config.toml
d_expert = 288
moe_layers = [0, 2, 4, 6, 8, 10, 12, 14, 16, 18]
balance_loss = 0.00396
balance_bias = false
rope_theta = 10000.0
init_std_down = 0.0
learning_rate = 0.00142
beta1 = 0.9
lr_head = 0.00903
decay_fraction = 1.0
decay_shape = "linear"
final_lr_fraction = 0.0
Below are experts of layer 14 (counted from 0) of a mixture-of-experts language model. Rows are named router (the router's row for the expert) and show model dimensions 0-223. Each number is 500 + 40 x the weight over its row's rms, rounded and kept within 0 to 999. Numbers have three digits each.
Before each expert's rows: "gets" lists some tokens that make up at least twice as much of what it gets as of all text; "comes before" lists some tokens at least twice as common just after its tokens as in all text. This comes from a sample of Wikipedia text that the model never trained on. Tokens count by the router's weight.

# expert 22
gets: ".", "(", ": ", "\"", ",", "; "
comes before: "\n\n", "\n", "000 ", "The ", "\"", "that "
router:541432469479482489471475469444467518428507539530519443466515508562560461483537502460496454475510516550526508489455456566473520582550481559465509454433548487484549512498570524508538505520463469445468512481524502494457454507463487565497509493507564463441473497490534538593585506541474506455514470553487406427464465485439501535518464521565448487465503518555474472483525494456467462478563449471508541461499482475459607462413487580471502440426475427503498546492536572556470504489445488591544521460503540488471464501528506547491516566503516426556417431496478488555517463470471583472566492540531485436521573532513553488480469489500453457522501475487512513503517509596487531496465

# expert 11
gets: "\n", ") ", "two ", "\" ", "1 ", "-"
comes before: "- ", "(", "/ ", "June ", "March ", "July "
router:523501521499442503585541504503480482419449453447517464484466514527519507495458495545456543524509441480517526492468523424550412519548541497554536549535489502488421516445548472518459565481480511512475416571455478447500547494450536465474529512538563515479453540535542523561498497477558525471564611488551520488476508525542531550504509471498526537481506541526535549474600532482409507588467457471526428473565513548491468485528450479408516515455557533522520521524444543514529498490387481503506564517495523467511518516430500435420505512497495515513537526535459565561445498454535472472465512447457486531551438530529482454522516520449525506563420523496467532472540525526559447466481

# expert 23
gets: "|", "re", "% ", "ol", "k", "el"
comes before: "\n", "% ", "|", ") ", "%; ", "; "
router:508578539544492565537497552524470531498481540544516465522455495464520551561495451462401474459439562544460501513471532451589422515563493427558483502529515445553496505493473495539418423408488498614577440542539458434574516444492520509523476579536446482558533480505478481529456498518501444501507483531531590450501533560475434487518525459433489538536519489533517510553515541524514520494514493504509475538439444499536525525434471480489567488488512504463473389505524483460526474482536479546541531527528445495499454501486538524491489403499479531456531517451520428565519469565490538505525493478518521473504567466435442509448471502546488512531484472496462450434545507511498449483490

# expert 14
gets: "==", "- ", "|", "(", "===", ")"
comes before: "\n", "\n\n", "S", "See ", "R", "C"
router:440561468501536510502497526514459457390501417499452521453507567514579467463483487478529454526540522542482528525513469532341473542542450526511467519495460560554474475531466455480510528431569513508552488428467545510446500512533531503517564518487540536550526505494450447511548483493476508592553524455551456502477521492522527514600554477499562519485490539489487476514525489448536469507476486443448540543539527532465488448466443537537471403521487519488459530463558496481490525498495486501435483498486538441533530403495535542503501459443456503477499483522537469477500524539587515512564442473565471471557576543545486509466511449479445511593511483429510554551505427486525486460504

# expert 27
gets: "-", "ing ", "of ", "ed ", "other ", "all "
comes before: "the ", "to ", "and ", "in ", "with ", "for "
router:519526484460414496528526550452483474567439564518527484499435479497464517502511461540472574525562615526555566464481504499547577468485532478513487461493493415523472522502556481501469508582527590485543504414505505501499536489464483482503563469494497360490523565514494515508515540492544573424577482504444490464446501463479516535519447548554440592507559463564503531559552513500491501526523440482498450464538485506441492473447578456438483506502492557460535472503509572449500492475486445518561516468476407488514517491517504505497454571553518538469597519493518540517465493420482477516561497541448518454478451476508504517525515471458476429513480428496508502516489554498504480488490

# expert 9
gets: "5", "9", "8", "0", "m", "3"
comes before: ", ", "–", "| ", ")", ". ", ") "
router:503491535560539521468492530495513570499563538553460501519524526514504533469445525463462517494459493535568551529549472448478535448525524451450495484506486485477464557476495530439523473478520530514535506516547495500520509489447451467558518565485461554442443531480437484477539464499553427523515463601461497549507518467559512600441514509409537509510522522475512448519505519434486409451427447457472559462456511469560529476508517497549510581426529515450519496486483531488408501486522615475497539540531492564436502573494451526475574545540487480463460519525518464481510524445515507455556477479379480498430456462518501456514463550463508536497492461473486474570483487613474480470495

# expert 28
gets: "'", "ch", "ell", "ord", "ach", "est"
comes before: "s ", ", ", "s", "er ", "\" ", "'"
router:531576475539542439474467472512488491598489471520456539491559494458516538488555448508509480496435447490491527535453457492517511522477515483557457438480559469551522556531549453471552514590513518488430433495522509520464537474445494525498403481553488483532489503478506427438504444466453490491459430581519462523577486499584478517539593489477552490479465488411512491498458430478491532559474448490530584486450524529551447561480500496510477504427547457487526460470458473482481485506484472482510528516455526480582501509484450504528542381535498462532502474425565524535486515542535510509442424459569506511509535512467469496484474533584443574517529532536513512558470530458466551520545

# expert 18
gets: ", ", "), ", ") ", "(", "; ", "\", "
comes before: "and ", "which ", "but ", "the ", "he ", "201"
router:522447509509510559410560492441413524508501571502501542466460460472532509516492554515450516537486474509513470556540496493459517531487500552453460500525523553493512522535538490406489488511472462490501561542477535538541442502457522471508517484499416447434472498502571508543546520494481542469573509516440442487476476420549511506509498507500510480452531623538537533513564477541476383491508529497518464446458496519551658579517502554453531489488509494548505498483472508602542460471518512539456569530446476396507519508503498511511556503428515514527492434503486432525495457504455516555551547531485506460487544509477517439495551532490545420495463524490409485453474484534504510527518

# expert 2
gets: "\n", "\n\n", ". ", "However", "W", "In"
comes before: "| ", "- ", "==", "The ", "In ", "==="
router:552508535538466480463479533524648572454552530514484479519469431465500450520468536427471485470446596539499468453545462473442493469499483565519528538447455477522540464572491447484499468499439563485468556552520474482530470540499527440486410506588500549504512515452563512491539579557582484519560431488465497428560505509446454506496497482520530511507441503495458478547555587538548518469471517531532488557438521516431475467526487485534514478516547411542475460547571497522536475510560527479552510426472509521470459466427522488463454411505519534416534508537477482539470486496513489485514492497484463490441472493491542488504510505496476470497462522554494514425478512446508574535477

# expert 26
gets: "the ", "of ", "The ", "for ", "from ", "at "
comes before: "the ", "first ", "University ", "his ", "United ", "same "
router:468576494529523563452513486479478574477481553537503494494514474444406492586503532548442538505543505515522508520528506476559525504544520533516505488562444509480504505484512394512523495562507532481502448454510506490477492563478488536521485448551489522563504539434464507509486606496450495522461485456517425507471534520494543518521467562556428562470580498441470503528496519452489508503569547556459472515499457513534462524508517504486456467458488554510539459463476509506476496484495448587447497492460555484546503460481520538479460612426544423488547519441561488515413396513464542434512492457439463532478488506408435474551448505527504442526526520531464484512512404545506549525439

# expert 3
gets: "1", "2", "s", "0", "3", "4"
comes before: ".", "–", ", ", ",", "-", ". "
router:525492481481512513485491449478600530604517538467509497504462451468546483514487535480540531509516525450511491454566474546561565496476510457437408516471495510486584465492504513518428463439423508479504487532545424459493457475542522492506502526487523490489573444473540513479415476472512503517498469420544447460487515550511501542487466501468568471539452464591471461467554563409491537462543535541436593540491525523566462440496494494533480540441490437527487578523496469502514535548519514514573523456493482514482517521513484493437474512442493420543428490469551443477579512479537533471509457531517460478449436501527517444561519449589463509542481459454562518522444530515510483513574

# expert 1
gets: " ", "0 ", "1 ", "— ", "2 ", "3 "
comes before: "| ", "|", ".", ",", "; ", "· "
router:517453497599535532501583516456539528526448558526461550443554531469422445527477528497525494502503468466474492496521462456477531478465498520478536530487463514492467487503478499559491442494536447472538457546548504493470482479536594514534463568450486535476506478523523508524461523519520519505481439391515541516510501481469545470488407417497494485580438503458445471454461465538524527518512551483443458530519516543559490489523527453513417576498446519534391496454478520520549425534531566484488495552511507539469514506542511481456483434454531534452513478559482433477498585565461419470416600545508515510536492550526526562531522526489496536485471527515529426517398475480533528455535

# expert 5
gets: "y", "–", "er", "or", "ation", "ing"
comes before: ", ", ". ", "==", "'", ".", ": "
router:506487543419591570527528499554482531563494455482510516537545482504529445488418440484514476472449504534511495506538547505425552552510533475487490501468569471519532501488505449499506401533458579469498586460567517460505452469514524437449530491466564489464488460450464498523533494530429517520500521496490521519510449500443546472448519480455467527449498492489519417527544535495508501440522561508510561530532487505489528462534582440505522502542471505519563602499524461500501452555500550497587464533530482463458521515471532456445449505433504423532581502468471439509527454516438514549479561486452518500435497459546605511552523508510442553442453539504441569528490477458488474533436

# expert 24
gets: "| ", "- ", ": ", "that ", "= ", "\n  "
comes before: "| ", "\"", " ", "201", "200", "he "
router:606468526489484454495459491574461526445545544462535448512418524593461570449446547412538521542459525519417456590549535499490524408496416534550541462517476515533523485473512482549539483494475528436525549538456489513506500555495481481488455512521543529498487480562521565450543554471486542575596494502494441543433505487515508455542486512514556478499484532568501468486571524499512420458461457539488540535502538451473406531499517544534515478495490384536469511498546496513441488511538460507457502531499552518487473483463476513499511563466515488553486545538448487517442416513502515510561543503497459470444473474515484520519492512525495462455542459503436527472557596455480542494495

# expert 10
gets: "and ", "to ", "was ", "is ", "as ", "by "
comes before: "the ", "a ", "be ", "his ", "an ", "not "
router:511525467545401488458502421446458529498534555476460489546460492443502456446514534495513535503470465528520478492501524461552481535525419508443491453482425416467503481582555452461502554543503573512540533411532469599509456506493491580496520501512443469488529538502480502508539522496540516459464502483467516485518515498511529533525499473534443478490544473499522522408465483389497550466550483500583551457570519535483495548519506538516500583533477454454503455526518539477569454520528460486512503510494480474541494427487513545482521560519553509407554513490478512563482472523414462553567449515595477447418500508512506499543508545517571443563519518455443523568494546521447543494499

# expert 8
gets: "o ", "i ", "a ", "e ", "\" ", "er "
comes before: "(", "| ", "and ", "was ", "=", "in "
router:464475475530488497469485538504482409508526457435510451467554478526503523494536469544502475452524450468536540458398598506549474499529538483472495535501552487541474518494435469402481537492528453550477481442415594535514526483510435518499589474508530544510469551540429484476530535482506527525504530493487558481486518513427475492493512508492507482463496535458462561534487473610479484573483474485538426517531551470431502551491512483441518475502497504491498502460474424526519544467498462468434510554537476540482529490581472464554566434552515560571512510501570573494458567473515505529557500496491534551550461506487429542432473522419541495459551480472518494420538541580543482455468

# expert 7
gets: "| ", "; ", ": ", "—; ", "/ ", "−"
comes before: " ", "0 ", "1", "0", "1 ", "— "
router:515469526569471516453503532434388526427453467498490535456531547561558539476491536547534509523496424491531529503539449476523497506544525540537619523520540600504594481473466490588472496474494451546442494445468514514420500513507537519527523503483533616503564545487540479566480500506467561459476488497511475454461508534499550436477445460520525421516528506501559538449504451550521456555566488478494507498528484462472497504509481526549509416533474561485484543510505479478504521488490452503403513500522548512454501524502484468490518476507534516525456476476404524397481512501457472546528536487552525510546429523527595507522487441553515519544449569477473470451495466553559482453498

# expert 29
gets: "s ", "his ", "he ", "it ", "He ", "It "
comes before: "of ", "was ", "is ", "were ", "and ", "are "
router:488434509492430517533480464555533509526445513527567496560470452561475514476553478528510447501581461481471518496505563513461475536437536464524467440492495544513425476500474571493472451493486494484557571474456519497516528498522506470500558451471563452540523562532501505508488499479532470622487444510453529497429508451481520532501483439548428440489486487538488474516542505481490542556528483569448447426536545497493374502511448491494541448555460501495525513527495469529503540482460463472558511454499455549514439539559524545586499533421536499544561527536497509440518522518483502464570559533467524527541494477447471530531595457404458457508529402448522490487498528541506446480552

# expert 30
gets: "es", "s", "it", "er", "ers", "as"
comes before: ": ", ", ", "\n", "°", ".", ". "
router:439586532452589481463533552503523461539518446502488495580531527516520545472484490445469502470455422515513464526517481495529512525493501465553385506517574540456477489500457515477512526508492467529441457538468423494516439475506485478515465532521473508480419478529429475576462487543461570510493524508506550562567440454542498467448542547492574527439476507475464497505392527509472490450389528491522530498495535477548498521503511540563503477524506513496566455449477493500497511493488521475459495601523500558520553548529466465493520489533488552474512511430534557416558417560532465512497503468474501513493514469505452426502471544536467639441516485452503470551553449509456530511497

# expert 12
gets: "\n", "°", "- ", "′", "N ", "″"
comes before: "- ", "N ", "″", "= ", "by", "/ "
router:504530467454517519604502486539567452462511504431465477444501545476472528462519521490532468544527515509527487481516525466496453476497483483515466493563451463516459472506456560520485571494559483529549501479424502538556495509524540388483444445518425500535504500531532582446471484493478564490468573512483593518489532559486509473519569437461469530469507445474503566513469489571544527516480494484487472553478509474505449534476489459387530478573455554541467499436532482426455469496484538466513415546569495547549492482502548480460483419482438523467503506516564529452483482517564472508498517525533552561537577502547523507431492540438529541462530492585461421458523453449456449507501